python train.py --n_layer=11 --d_model=160 --n_experts=128 --experts_per_token=4 --d_expert=80 --d_shared_expert=0 --activation="gelu" --moe_layers=[0, 1, 2, 3, 4, 5, 6, 7, 8, 9, 10] --router_score="sigmoid" --normalize_top_k=true --routed_scale=2.0 --balance_loss=0.0033 --balance_bias=false --init_std_router=0.0219 --lr_router=0.000334 --n_head=2 --n_kv_head=2 --head_dim=64 --vocab_size=8192 --norm="layernorm" --norm_place="pre" --norm_eps=1e-06 --positions="rope" --rope_base=1180.0 --rope_fraction=0.5 --qk_norm=false --attn_scale=0.125 --tie_embeddings=false --parallel_block=true --init="uniform" --init_std_qkv=0.0867 --init_std_o=0.0 --init_std_up=0.0867 --init_std_down=0.0 --optimizer="adamw" --lr=0.00227 --lr_mult_o=1.14 --lr_mult_up=1.23 --beta1=0.9 --beta2=0.99 --lr_head=0.0078 --warmup_steps=230 --schedule="wsd" --decay_fraction=0.695 --decay_shape="linear" --final_lr_fraction=0.0 --batch_tokens=65536 --seq_len=512 --doc_mask=false --train_tokens=346100000 --steps=5282 --dataset="wikipedia_en"
Below are experts of layer 4 (counted from 0) of a mixture-of-experts language model. Rows are named router (the router's row for the expert), down (a neuron's output weights, with its number) and show model dimensions 0-159. Each number is 128 + 32 x the weight over its row's rms, rounded and kept within 0 to 255. Numbers have three digits each.
After each expert's rows: "raises" lists some tokens whose logits its average output raises strongly, later layers aside. This comes from a sample of Wikipedia text that the model never trained on.

# expert 110
router:192108107148140102134148179107161161103091136141129160133155168121079108071040206108135099094175161114110092125145148132151070095179159091132141068101129130113129225100123153103156140120111169116164178117143080178115095138130178105126149140099173097072131121111144117099159134083170132058147126136147105153142134200113103152118149162148108116093115174146062192107138114090138113174061120135102140146115125132081107179083145141140124195120106156097140137146150141113091090091171126
down0:098075114160142157135169156152144119077119084101127131111117159083148187080106101122163120150086092149107131143153074098112131182138154157135093104146142070158089100227105148099133071133109116101147144091123119130179156153116121145181139111135206149151121103140193079159120096168126130150055096130130160105113123175132104142076107110171078171099081195150181111104072110146157174128183170135114130118108138102173163138048150148148126134141102078157118119130128120139092183123084085
down1:169102080136092130118165120153133134157106117052107165069115137072091116075188162141145165157143164179052128157151176136189107120090102152119174145144127129161096096141095103117146147114099142128165125150108110168145157143099093147091111088194132103126095173173094106175123087100124092186110119097115142139178152088142164169124116112066110179141160098132176092141134097133131133132135130114189084094120084148168211073158154102083145165144155167164069084086105118160114143094125152
down2:172121175100145067125096119167117072171159119123105180089087199102160118122182143089051175199131154082083119159142111119115119122139048173142182183117131151072131122132100065125084136151134101162172161190140087137099112161120175085142112136131125129123096081131115170146061070139074128173160139107134080135172150102133158114175116143127114149092140169135099128082142105170138097100104105168172157150129090130151129082127132114097146099130100120106144120143145140158164079191126164
down3:152127088158136096127139153145115126106125099131185086167070094097114123084096108118118164151093183121141097165105189111162142131066100060089138095143079117115188123119127147103146059122170144165152137068113098164117103167133144104064114127147161124124143148141147136180165158173116152143077149165137188125020109129066181134099107116180118175105105083118110090119152115209121129101118114144111172153169143175106178109112104087127200125138109124148113122125141198117109089115123148
raises: " and", "1", "/", "8", "ps", "9"

# expert 112
router:160092063099152118112189095165080130146139075062139161145141133140085108124089132166173152149134142121145155103152164121120074122169116115104155141093158088065100148078154123147105116109109131153138113102161146137191124131178217121138111144090193137143123107107114109077180158119183088068081125146216133120125152148139102120101174140172130109102107150174184189088142165110129106126108176123155173109151084104094104084167124062138120129136111170155144120123182094082090132104160170
down0:202132103103186067118138131136149152154115097145172170121145116228143106158158120138158189122147138117097110145103124091102164096117110095103157160146113106142137134123113072116108145138148113119157149140119107208157128157122122100136066119125163131064136115172159178084104194102053105112071113150122135130166089141092191073112108107150135113126092151075062083189134148130092165140131153106142151174150195134122135135073149097121140108109123114112237090126109115115114094101154103
down1:111059100100157077135108166108116192125161106134131103208159148120084134150131093110139172077128129143220091128106158151108104075146107187105144178088150134109160195101183142154066164082097136146130090098128145099147148104097118083052143175182166178110085106156130097095174157142166160113154125123102118163117211113137141155136141097138174090134122119102134112115141108123106103124143160165158159137072140106152087073083154136094094083094138102148160160117117089141116153113098174
down2:093126120140148116164152111083088128169146123116141141141106110115147155105126197135184107079156132107147170165137091141127100153118159128136096161117091120102175065167137154124167123081153115162163130091170143088077162148127077182088149158123093105013151084108130068132114120154053134134168153113158135178130185106102141124125128122059136095170110115129131091117174107135111148143176146209102132100108054152144159090095141171123103101119127129180159074121067161172117103141121186
down3:160149088117169113089139136071083212082089120140135135115169141076041130153129100207129188088086069095158091135133105059174147105161193074133110173109140132109151172108162135178124156087088203133147127136151119144149136097089066145147088139100153115136132129140115122106133136117153120162125094184159138115138145147132150093171094121120106091144079149118136150125105167112154119144062057111157168072107103100129175145135162108105183138106172173156130119141158144137096115077104135
raises: " enough", "book", "light"

# expert 61
router:114184123125124145100128102124103103145170085079138131146176154131092164173104135154112111134169129140142190115174162189159100098192091077077153122094130064111070155061107127100100129217126124138088145148138163121210136142141106160126136128083159120161155139088161138116120186118176117088085124166160095192134112093129098148126147190120165097104113163114152165143138138129125168108120124122141125104163094120096112073127153096116180084144154103172117058098219124073113119139147089
down0:108095080086119114109075109135114153037177096152138083086073126066107107122115144154103152123117147128121148149117116083150149100117124170149109125167118132148077128109144160123145111115126116107163038143121151079115125175165155078159115104124173161093128055134145132106107161121163108212125153077086197052114145142201103165147107114111121143134157062141153113136106175149132149180174161146145126138122137200168189116134154131170107097072137100113148120131117153199122094167122141
down1:171052175113154155126150078156109100152174135096146170099129142153123155066106123127152123141085128119213112113164175080152136153133099115142069083138158156118088118106079167121114131128163104091165131129153184100111135119126111071092090083081090120129096111120159101159102164179100171052132096143194141113173150145121097059110101065123149126156108154137134141126166149106132097135170131120153140090195131188153119167087110072095160110115110126124134100118151192148093076158189161
down2:162138141091093143134129058190109094125086131043131090120153110110136108134122153134149137092096134108103087182102108125128113133082167089135106098123132121104160145156092130172159179089165160152086146128161097147062123080107192092123104189149078125127128085136142178170087068086116091194151109121128143208120166109117139099132121137091184163114150167145073112189132166090175159184104155147116130165153117154197144150119174190121141099143167125105101107129090124094105141137116182
down3:089153144152112133128104068100158151127168089109092172142106104121111136099154110126084141097110137164097108141151071093151157152083117064118085124172180103131123197042145095134117117198140082141121119136165101119130166094127128115069114148144180149154113072098182107126142084128180154109155141174063090186111103122156092148098144148163084149109137151145176120151124077110106161188109139134148096083165115108078157155121147137151196132125180196112140131104087155150041099150153121
raises: "rang", " respectively", " basis"

# expert 43
router:122127169113150144157149126122108109146147165133143135139128092107096092159027116106147118107201133164186156136103146071169163144160125156107143121058115161145150210069168121184080110147118097153156095136105065143131086069110122144128152179112172177107174132090106099092154175127107123059138107107178113099104089074141140096145166090179095125142099112137114153084164148105127149145141137130192137139122098140184145140051166149134099182136077154159139092130142095125117081179130119
down0:129104125113165118114119098091099149073115140122143080117164182108088105148143156152111121173150153107140088122149081111165187119105174137106098151094104139087162159143113147156131129138203146148193127125142138114115129134162138114167128141120079134176144118101193100138136148131106099044157122224121081161066137061126113142090143123183126147119109127160114126097095139136102123067053134068133108095130079094132121150062099111160196153148137132187122100163189113121106183163198094
down1:125063116128118109111136141125127139076128177117191159119133114106138165173125128154133128115136075136156191198145132173121162119137114078116108143121159125129176208115155074133119144136103168108083153097092117145119129072134170078144147081104115149137137175139168109138074114155158166064136154062140173150095058113134121131123157153066122152128081149150061197145112090089094103130128141123118122150104142064134133089148157133080131194192116155166139080154159076160078095081150160
down2:177127101113136154106111157138150139147172128100074168112144084062120145109123114112070176099124145113130108171172094083133047155124127140123118108121134162146144138092149188154108094151192071150118153122100126130144182189101090055155132115093130111108109136190017169107135128096092121112143174112140140101190161111152130096175099073170121161152077135091167080130099136151118160111160135119108164116141087157072126137095155143150100215139099112118114130108163149183166111156159158
down3:151094131107087144148124130117122106115096107157140153122144095126123155148131142141113132081148165121140142111148114158093084169134106149220078183113125203128111119145140108115160099038160093089096201093090134145048108097147109122129085117144121075127156194101104129054143143094188138093161103097155104102113144150168106128126126212099135151070119148117124169123046130080180144125161179116115117124125159171068124104143150120134177098062151144129125143136123205164133157109145110
raises: "ield", "ellow", "of"

# expert 104
router:092126157170078143076134118167130174108101174109128092172133154102099050091097160088089097112122162148167170153118112091148091126167106157136093125091164092194085197111192179129108136110167156138097113113142105181166077080092118109117125149108136148137129141154170121125129119080123075069100094156138158171096138068202124149118113160203116083108098145154126173126146138158148155090108183163099078145141158135178125129084122108077143125082090151117110134152181131107133132122186159
down0:126079161174192104096124158134119152085150124156030192136128153149110139172147110143108133164110139193099143197090117143144108166098106132110099117154145097156125061158135150202098102147111189100136091079149117099134116120139127161129113116159109199105129100122082116153116086150087116188129140117035130106091087087150158108170142139167112113082122112153158115096170152133136150096164127141118137090084103165134085108118098114121158062143114138132186115129127193105141219121166101
down1:118166128087149143134157153095137128139153102130112119133163070130136151175154121128114165093164047095150051135114096161154116128152084121143133130130121157055141115155081070173135134166078101093129104115104111106110153104150187127128071116212183089083118182077105133131124086106141109246124123093152093123124130103112162117146099174115154159153118115089086112131135127153129153155165074098115125109093125163137109150136124134146164191034087162163112147134167146182188106115145148
down2:116113151119064149189133130151189152121101116139098152128054117114127152092117164133178105132098076115135186165116148081116092161126192174110132156135160112137136105054136128082130097126136097151125135157159080144132138178156160141129135142197090195064208130181071098150150109100109146149123085147059069148147101122154134156121102133131153121052153118098136104119181186120113135111114186119152098135097110089120115107095144163067126146111126176146133054172122119099166091147127093
down3:149084135102160185137126136095155086073107105152149066165118153126163168106185083119108177132132122059151138159105129147129101146165107107076070143119096100136119122162120106137114123117113183140157132115134161143112073163153188139159183173088126185168164122168146138175109179165135125094130096086109094083145178110097116170142105144113156064163089097107161112109058090152147115145160121049149130137119161146086124090123129169126054153127132113171092148131236155102108112145100116
raises: "\n", " a", " and"

# expert 40
router:166097171120097127147137102155110179120095107146156103097155106125179125121160159153143101120150172125147100106087170134143113117156185040128158063074135127116099152132150155155111148117175140131061115158112139139162117078133196121091118149097079094168171135117118119103161139179081051118069098157154063122066053123110134127051146147147158090123145128121143155093138139103101118142118118131062130164130119118099082103061120140141153119145176178149154134144134139119196168093174197
down0:149190142140161119159160123148115167121176094128114088109159123170096111154161123066138083043085160157172144143074108081155121173110097099113185184101114142127114134110104160148125128135116164136135104127136106202134149141168130154081105128158144121156142159108114156149133124129058165152094146160157094099054154083143088130144157112118151169110128129123117192110051102023128150205143186096112133126119067107149127132107108143146115133095122079120144143083132089130114079137176196
down1:112129157113145126147170119152115101174151140139105050079150090120168128143109151127126119066131180118142136074162175143064108189093106138159116167135183099074080197108161147156120151138128089144148110133091131102161175176089124118137112111159162079090146153150098079060151076108075102105101115094111149185158145128143116155074123137125107185141160105131112167154102117119114172142138136124146166100127095163218167151188097143152088142094068113093092170140129115122073083099178107
down2:120108141118133094144208095119120159108136013086125091103126105169111144092173198148115178135153117110120122162062115114152113087182170065158116104092098152092054157130104116173109163121138084182143156139179131129119118105100134112113079136126129215073154104124137128138172137132135136100139129127123145157118125099148090110093070154100096105142144163108056150131147081160143185108136109127121142114099216125163128103123141156060151179157097187146132121111125131106109152129114189
down3:146117114178140149108122137117125142103121130139181161120098057095132118106127114148073143123180152051097136141159145097066143085150156088146062117090109119093139124078169187087192178148170126154154139114132155115127099086145119079116138167114165193102090158150174102136201157103131105069150130190164081166173128158145120126109088118125059155126111090097134111111151129110208111108108130149143152149107173088108124121092151139090103105128095119178130096143080103081103145081199177
raises: " the", " a", " his", " "

# expert 95
router:139111133118141211166148181085163078102138159138130084073112109126173100146155113144086038139179145180122158150133122111147171138113134105119105148078094173109121179068240155109088176089225130108121142107202129137141138092145118146133073139078142121115101124122129118103121164108146124086086087104143146127112105120127161097085166188124133063154134107122151145146112120158154141091122121161115129152161131172099133126062124113116099121142114120113120112122108112115091046109064097
down0:169088112083154125091104147189132136113131170154158174096091033121155104121139170118172051084122124159141112138100134129161175141158135137160071152104158064123118112134132141084095137125125170145113168094139125082151114152093081115139126091120168134115117182118126113112141166160188126043136119126097177157145129141131152097110098161086195199156124148105095146183123147110113164138138155108067166145184084148124080145081102153140130152181103118087100102142105188142080059097100124
down1:132066116138177132101087099178119170116123174122146175166140170141075134108131144153137133097160105182033168089118108180117197082126120143173133159137130126092175139128127096119157101151176144073190087122090121087127113167110079070139161173167114147123135115123106120097124099105047136119116085101130101127092104159114182175137155122122166133131097173110133072120138134068142141076130136165160209127148118158194165105103140099058131117100153123102101120132169134089156090094094139
down2:079145159171114080087114117138109195144117141141227117138123139103157128131104173126089171121143070128094148177111181125142104120048181137119152065162105148150135132137142121136112075135149086167046137147113129116084081184147186128160124092156085158160170150116130179172157120153088133115119162051129103174155136165161093124091132105111209094143144073123120137188160129143055114125181121112124106099128118151113140118044113112138123161153109104148093117095112117102163128135107139
down3:087105108072121139077089073139112124138025197136139129136110144152140146115092145165136157106189121134132134120081133143088162157107037138174143111117165123132175173137154084155129147116151106108097095112099129136086174116138093087121103052106102145118201099195119122146112092149151134154187118117165150186163160169155132130170171115057129162079110076138129111105169094115128143114144165159158137122132096146145073167091091150116114173090120076173157141146152096175177152118124107
raises: "formed", "L", "C", "ex", "former", "W"

# expert 73
router:133127132108107137161185127150163122133195162139169097113126130093149147140096070119142085149161172130083190154125149099102115119128145085078163138114128150116163152112127107139123204146184119178138084190152132144155151080082131079166083188087112137122129137135102096131114105100154090076121065116178114072140088146101164107108173112116143134123196103094076148106119123166128119142078095157125174131175100162110059141106153163139132079156134142131068091115125075099044087159115191
down0:153124117100186066078132125175166106176132147164139149156115116096100074102134101160121154154127139171113172145105168115156072126139171114193125132183054161149090135080142102053153098137148133104145127118144117115128134154068094099093165112169152148096105144146137062117108134164115137096118205105151177140162140113123185051122148184173092123125191090097186170146184104145119115099121122116093150078084129169141146134109105131124113092101093112118095162071147186078102127149141097
down1:120159060124087137149098158101150165118130146081138180113089168101140161159119146088110096076107185069069070131160140134175181159107146196137141091114124101152114038104087175132133115052121134052184113110099100135109143163145158114110151107101072167156128136148094186127095133144141175168129108124176085103110088137096132212116144118113128164126134091113155131118127144126116129086176166139115116134077115191132155138163158121161091104161128139128147105107081125176177150158079163
down2:134136138136167131152117123099142152105114150087145106140091077110050170140137128085189117124134097101112102171110108122150173136102120183160094119161158143127218156178156144123162082168122092106187105137049171155101136097140102130132152108181209117130097140142068114169144119138124105209133102208056135129117183126104159169124172101101156105132141105164144076124134100087091106128133128122073142145162142081148121135095117129097111111103171100116129201125104145130110039098115134
down3:136119166132123156148160144150079126096168134174132122177124088057159100155129137100151078154135118128084166166155099128091122164199139131139168122119174136178111119088140141113075166147103146146139085150139137124080217113126086101156112187124157136140107121148094092120105103133092159195130146091106127084169082127118137074168128160075178105145118090129109108113160089114165176125128107122113192132149087138120062090070125177119097134105169115080154067152158113171038157125066117
raises: "c", "cle", "the", "car", "l", "com"

# expert 100
router:129090116145112138167088102107177122097098139074127157122154105112164135142079160103089158109216184147176119150132191152150109110146157106153179139115146110103071219180124106112144100143119108110140107074170140164171084098155161123129129189045148091142109118144174100117122150104124125113169113156132151188113093164143157118067163162113166110177179081168131145089112159165164133112106136109119150114093182100145104116159164139122135065091094134191144100153125084106075146146075118
down0:105106145158123111222113108149138114106145108099093096085155134129087142100165120111078148089139152097066120148114147084132156109149120177118113136131115166135155035142090103097196154106138149141090104151199164149154116101175099171105083106157161111118122176178118135138096120125095149152158140166113112156055109119102167131092130182109090089147160087116123093138133119113165114219095143107055178181159106113180137083147183158086078146124170077131117127149154098155173135161124136
down1:130157097116152164088138104065120119109139136102161169184179180157087153163097119120114103166171109112175048148090124168127135121118095133146089063089103127102155127094149090076143156173168127118128159176095096115123089149197084093099136143164111176117112151168152048172143082058153150127084121174099153121129185125106126164117171148106133169154140125086115160179138135115104096123084136080118151188101160110146131102172106126118179159139078124152106120109166158144164080073105090
down2:100119067079188192149116133121162151134128144125153186104109164140148123088120136147112094189149113090148135123081115094155129088107081207105067120123153110183120107115074092161100092192170124106124130205091168152113159133162185118122142135177117138171152055162135112126119138108186071143165111065140131116176117071163116150142082156136107110136136164147100084097090125140132181112141136123116144130146077155083131164131114135086075101110123147127095116169074124193189118127079134
down3:186167132114167096121121084134109132134168132168165127132132097130111085105121148129158081110135061109168160112125149117118086063160163133132099174130152131175109211099124108135164125109117116128138121097147101108159091159124148171158141106139134114122145094120132105153141097126180066021139179077134122145123104054189096109095118116098085142117094153122149165184115116109128127159103137138184061152119180084178138139125132040108191151125085132104117182131155130160060191104128090
raises: " a", " an", " another", "raf"

# expert 115
router:171084125153171119110142163111096119104162103080102126110113102131121160190060157121155082104155170050115170123069142185132104146106178100099109170148173068141140203101145084183070110141154170093148145121172194099103145136131164152064147125157170140109178116126127120167171137120114121069123145139177145129094076091129110126127154135110153180100141120151119176134132158178115065120115120188088110140122094126094154089124171123123164093128088176112180082130187105100113127114097099
down0:082159090128108095142120104099129130124132173119110159151105102238130160136110115109125150153120106131141166122068180115145096127089164151094161135178127144152103023092062127122099090136160061111103177111064083132172085155137184107209109131122116142136112108106108140165098153114135146212078142131171115155123139131168147147186084098127131137069133136156172153118086160124134140128127152112126138105149155112101140147143129153181096137092057084130128088105086111160195127161109171
down1:143141160179085149168126137109108130105139166111098102101122161126174162158156120112134103155106139107137153088192129089101133143126129059079118059166134101117109136106088142088093146161093143153152096082170096195125104161206141123061142124176173091139162139103140168119149157164100089132155116172069128099177091132115136129169072053172090117091109129114094118127103041118170126170103126149119090171101109159148128117140133103153166067149127154147171131182140174095062097178128135
down2:064123173085152092080153132127136157060094108076089156062100089163157150063121127166130088105077114124116099156115159135148101171130136116129118131140161137113085114118106186137171136118156132126112133141083144176131166179127093110122116100117154151091155101156143145192130065100131171140068099112155112139153177073164119222132145132139140136148118124170146165172176116103147185086149143165095109120084156087120137088054134121168097136102131164096118127159145153161177188131050092
down3:170152202103123089132104136125100103081123065128109110152114118132120129182096143111099207108105136104116055104054127133152153147104117153137147159095205128121100152117122056116112154101146131099146050168187215162137138158080094146108153111163119119093139149107114128161129102110097151173144147146135121109118117107125123144148115121180111153124174104203143163089140110164131162191199126096076155125093135106134154144124174144172147133124091082153123143057098054137134085113085151
raises: "gor", "vis", "ased", "cy", "iance", "bor"

# expert 58
router:093171142109138112089099119200121123110130062126202109123161137144129144139080175079111092082108144180132182132141152140167062149123163162107122105109127139112125223135177140169160116115147135107136171108112131176134126120128106160128126127062157027125133121127121104139133182113150060057155097170177109088110106122138109154087166134113158119083150116195087143120143140121135065065138119078145142101169134131142088090105121104074131097068112156165108136172135138111172122081094113
down0:088092134164209103145127106122148094173137160104130080129128150129084055113127116109097119115080130167086142175041111089128115149127108168114137152120078100116131132153160093120154148131164143083110094197148162140164158180153087157126137136084152101147078124095144137129187097174183111144192116089157141104173182074113094136090096157077114158082103118109155118127085133155116146216130151107137148144080100118094171105150152161116073125189125125105176129107195122135172094132104096
down1:139173167114105116103130151123135179123174137095018141161168094104091132149119133072143164199198149117149116085126140142146088110186142085135107143154106118141086067109156117079127160084121153093120135155136105104145118137118197153174145086130106172069134151152094093137084150099140167121087128100161103161167141104126118161110141127144139171075176126130146127076155103078097128103135183107159109176099138157074104113131145152104164149175137093057190169103087114089106105163170079
down2:089149088173204102129133168061104122169122153136109081111085086133157138093148121134120168144125120093123129114135064105114106161148114091104191142142099092069114120164113151160159146081140103093084124155096105107158056134172111142123117071130152129144112147062173111116179095113145095093199180111145180130156134111120126114119158068156108102160183106120148222133134171120160127113168095193133132121077145130125119097164163165166151157160141068129152084124155125104112055171124159
down3:106114088146057113127079123141194105102103162139144101146074133177125168058166077143081103116150125147123097066112099127097119114118102137096110134137105129127137111115130128183112114033109107117156114110081128134119119094151126091111137148118129123102114164182126103150106102095119174136128099129108130219193146121172100097118057159158138178150062142144154092093149137084178155130129134128167142154099166192161154131069214151112107170166107137107138181144181160090154106148181160
raises: "0", ".", "th", " to", ",", "s"

# expert 122
router:178122173128105116140114115108144145165148097081133160103174178144137142165098148127158097163106117127141209099150166093168069134152133094135106083098164149126137197100156204098135153154118121065094089126147158169203070144116149072127167171108148120134106080155105087112169131106092118099092109193154103107140109114098139181096134172118134125053107104181153162097101118148123111082080112150150175148165105186133101185148191093141147122102100113163151108121141170143098129135077081
down0:167203149139121153096162109193097148167189122150151152098132128131038112157081174137186103161144129097156135171170137100058099090117094188118133090142081145145070160115147136170126086127155115088095137094100110094134136158127117204133122130119222153096112134129093123154110061142168168139095129143155150130148138054132178138072178040119097113130115130105105087178145108091135107097146161151135106122120132160116140143144088096143143094178132084139149164126125107116103111086148090
down1:161124083067137139124157145136130133099124162065138085174126183140175223118186149112148125175103128119082162100187133143151081121120117203123130125147117154178108092129101159179137130112112141149131106173126127157137105092090175110127194118182149137069083190143066123108098097103121147128075099150122149135159107153057067100168186120110095127156130156082075091183113077053128100058145113064122105136150125135127163160130103122153137118112106136141082120124132113136126135142136167
down2:128131111117184060140164159134095119117113163078103142161171159125115109086097124147139128088131150157136155112124069110168163145094127152159150045205149129120131105141103089210160093106126083120102087081131133110161137128150160129131150092138123149146174093172154116138136175205161106090092153119146146149088116190061177121100126110115083097111123158135130088106142106185111148107172088141161132160129069089123178110191094113169136065122118072134184136170135160132083156091086086
down3:108159141127068147126113099126165138217117129132161186158147104073160073163108120191145158123128124070100169084087143055121127130097134159119083146151186145125113136157139110119098103218105068078099094124129139130165115084116070112102172178150152088129155093186103131094054134102095168141144164117090145119125150135098165167117102104097090136166138123158134078147131095127132144118153116156149141132194068093148123148121165130128110038141177159143077125150089126135168096131144151
raises: "ament", "weight", "Track", "estone"

# expert 119
router:130118120114117151171166153106101162140174172185154121151158111075130108130120142127133126141176157118120177099092119177103143152158190100146108160121104072114110140120143115116108159156144168104147105161135118116161148139091146104121139159087124079145115109091163091089075125121129150056137160118113134178106121066077165114138097139156162042156130148124080130106138212194148156056109100061147150118121173166137159077084183139098185149133136135088114165126163051136083061165106157
down0:122139122155098135151109077099039151068126137131136111170162163105137087138118101149124097083160094114087147085123144212097130075199123157144196171166125176182160151110148147104140125092116223146106135145168171132154124130161110169121144122133107161162133120132085142160144161088128117137108131092169178123076075147059109102077086150133102147098040136121081129158149153141168102068137101094126176129127139076117072111144132137111103115122092167130132165165193109134122119134132096
down1:088147113149126129185111071161158162144172166154173101126143107074162176134135103160124102089104153061076097168085110138166106179131117139094139115129067128121111139094161183163089171182119124123109113141107117119094163186129141151163128162136127104176139138117135177126172110094107094134191163105095081101118148156135070156094128134128168090113080117100112119142152080111083163171142138122078123149148109129168091159128088108072202128120161141102125102037179147080137073205149122
down2:168076098116168119138132143234167119110152148130075123090173116114099166081111124071095096160051182148086143111076146087073135078132092124119136146140107130145102122123113101188195129134151140148173177106149119143089087093136114147134137138127202046095158149136175127134151128176119159160108066153121138143178106180105159094093153148134159129163162117164119146158163132091111063101159157163145110103081130161156134099082143138114125120118129058095094135139136091111086099164119168
down3:146115138121148104195140101162114177158140109141135120094070133124161115101156113084118126072109073162081088134082126148169155091085156117115152173088134099139085144110111150142137094088074180114113155137045143181123123144093133167143142136160110176140109100137103178094114180136118134183099103112054105107174121197120100204114134139124142106123112199129142148166165142168107092152116164141060137126129075100122077084131132088135167166145163152082165137110227101102155110157126142
raises: "}$", "thlete", "umn", "}", "orer", "},"

# expert 6
router:097088057089128070087162116055146087148126122110194173111171089127102164125101126157113153164176110148160146127116135199133152063171128081133090110155169102173108146076176125123153138198158059079143160180146111154184116130184168109140141178073144134181171089133117107096109121133128143074108165110155091120078083084104124180135104142141146121115131139150140114102126173115085105102125119150128114143165144166069098132136158102080124149112106105140207111161152129150110163148154105
down0:107074087144151174136153137077181159123104125134051132067158182154147156136118125116161114106108153086127074126090165149092146127184150135115128100076141116111082079129118146158148130113182119171150141103110118122082131183137201114187147170105102103125171081113164187143185115148192116043154150168121118122160109075121104108160119125185149110110090109113108091132125225070116134093130127159099112166101104140129126148074151064140095111151097133084114117122128158109150146098187132
down1:103111116147126097128107154152126082135178147152141145060171128190181109121102116166133131131086165076166092108094144160133156115129115109124088139118115081157181095137125163128129125166145126123083168070194148129146099112127093075159128101206144169121132075173088113107097092106167139110198129216150105144184129163091134077108173090074178086089111160108102084155056094124121124145108151163079101096118110113042144154164165145159130145135122108120140163149140164140106119190126130
down2:099082082101133138128129213147113086144188162114118101147114170130130107086135096161147127117125132119097142134099147134154082163151139120089110143137151149180134168124166054163157140114170140162138146095071124138151137074080122119146143116119116155158175150131173140143156082086129205093121072059139095071067105183152106170153138111187134119154111084076102119122164105119141104163157130124137125138127099088124135153094133196040107149103131081125147056120140211181150111076131107
down3:107118138112148134118110143115099109154178141133093173118088132149135144100157171143127079106087108108151144137122092172109075142106141082134081194073100186123135172196158130164094090131120116176177139113114147158168145127178124134127125134177101180138164112067080118138096150070070191058158145114183135190144129096087112149149151170126127150121139162084116124137101156053114090120067162068138138112118087114204203116092095134153132126137098142141114102102140101195102095133100094
raises: "mond", "idents", "rane", "lin"

# expert 52
router:103167154084117115138162150140181164168142117171099117162180127124133146134139098186117130136156104136181114109100155127111123140142159078161149148074141116137117225141208123121118194166144066150133089164149113089153087134142128194170144165107114124176138147112082112086104106123138088094148150141149058104099116074153091116087086125092111094137143160106058160099114118169129107149120102061150130080203101135114091088124090070125147119128164164074181116154127114183110134094158165
down0:136117156098102115174109149120099115097155129134075142128095069120131109161131142139176177094125090053128133135072085078112101177109117125125124098164130176125140129126158125116070126087167107114124107220155065105129110113158093134118145197133135119096175135092119123164135145129141103209154100139087108132188153172115097107157169158164112146151176153144174172113115114139172177159107134136116069131151151172074139129155125110088098129149086139107152062140143154191061189077058114
down1:111077139150119093162147108140106107147116108077152124133114095093100143151097089106208107163121109150145169071099100081124132111145158159116118124107146103108076142133160121150056139149129130117112103192134154124148173127101141132095118170149108078144166144094097124069145139113100089144087122230120194120136140123113139138184106188114121083151092088206097117117074172123159145123084116158182119164138168071150169120135180090117124197092112144170153148145173188099089118098086186
down2:145113147099132103146162130114148138137069119155155082177136124136206109125145144164104114159074169137154125116111181176060074102107081183155121111132137089161123090124131153112134138118119176102139121144093157186131074124110107071168129115115063094145173112132095170166107094174172103171119129130093169114168158162128158129148050124122113145129095146184177131117112087123147064115089158092092133061145091089118123142146069169173102164142103127142163115200163104067150128130053116
down3:138143077132144185146117133130086119134136180109116136118137116189131130136176113138153097125093172119105174111120199116112108141149140181126081118122144151115105070093069155100122104080129169163132101155220097152077059082139114205139068151191117082122089130146162083130183106117138098130114155082098084097122160140154142156158123074164110131151124128135149117131122186071092052177125120157147113114107111131125157187175140100148110188124105091069124159132101111116119151193083123
raises: "itor", "use", "ilit", "ibility", "verse"

# expert 78
router:141166075153125070109165150134102145110108168071160078130208099156077123111115141125146168092177136128139156111095097184157108138108092119100096136128058101086125209113184141180167131127163120070108152124150103147159162133148107160170136141086168085132121130104106149131157119138070108054104065115160161132129127115120118140060129143145195047086141104135094117151158162194114078147142067127164089121136125124089130098146113164142121115152111114165183152167167123155145075122154146
down0:152125068089127127125136088165121058177156130151098058101147165122152097068150168148137134134179120159105173137150122104146121103118122158134139160103079093141131132109103125141167114145125131145131093123154143117088162123130143152176141157124120146141145117124096088143200089099108148113085159167040144109116144122135126114136129166083148180150134137166158074145126141137144137149171126103204109117137114115091195142067101138135111124161161108139064090152053146158145024182016156
down1:147138100164160137136122079097055148139171186107150120155129131107134167125159089105170202109179090074084111158109178120090150116116117122125138166164101091101165187127147147091146109128106114144132136125124133179166104095171154125127149135117103109151098133131142148140108157138139135071090126126163168145119113152187092108149052103117163052108083120113061164105113150115022104064187136138158159139082138170160086137130134103088137117180120161105153162155097048130178122169158136
down2:114129124120132113136130088089087163110166158097069170164082104155115121137114119103080079148128133144136127164160085130160167177112143189159177091153099138122131104128128135083191184159148133180138178102035094131091087119140085181124153119094128121145164162082100113161112099125149067096086135148188165098042152135146170132081103119143088194137131165155190098162105162124143108125089148128163139079157074110063119113118128137145160123122171155184123088121152096139156096074131121
down3:067099112119111129156143096173125105066102128133112144101121124137164145161143156105184115151137140202042142074160124121135137134107106151099162102091136165095073083163107123142126131095115153138126125175116171092074152113154128059079126112130157150106130095187144156132093085131131147175087125108056177081112120120119157123144089099158099125099104142131133077145165119170201183129154114123156141179108179161083212118145134173144054137108157082087170184125168089089123138136108151
raises: "bs", "bles", "bed", "gen"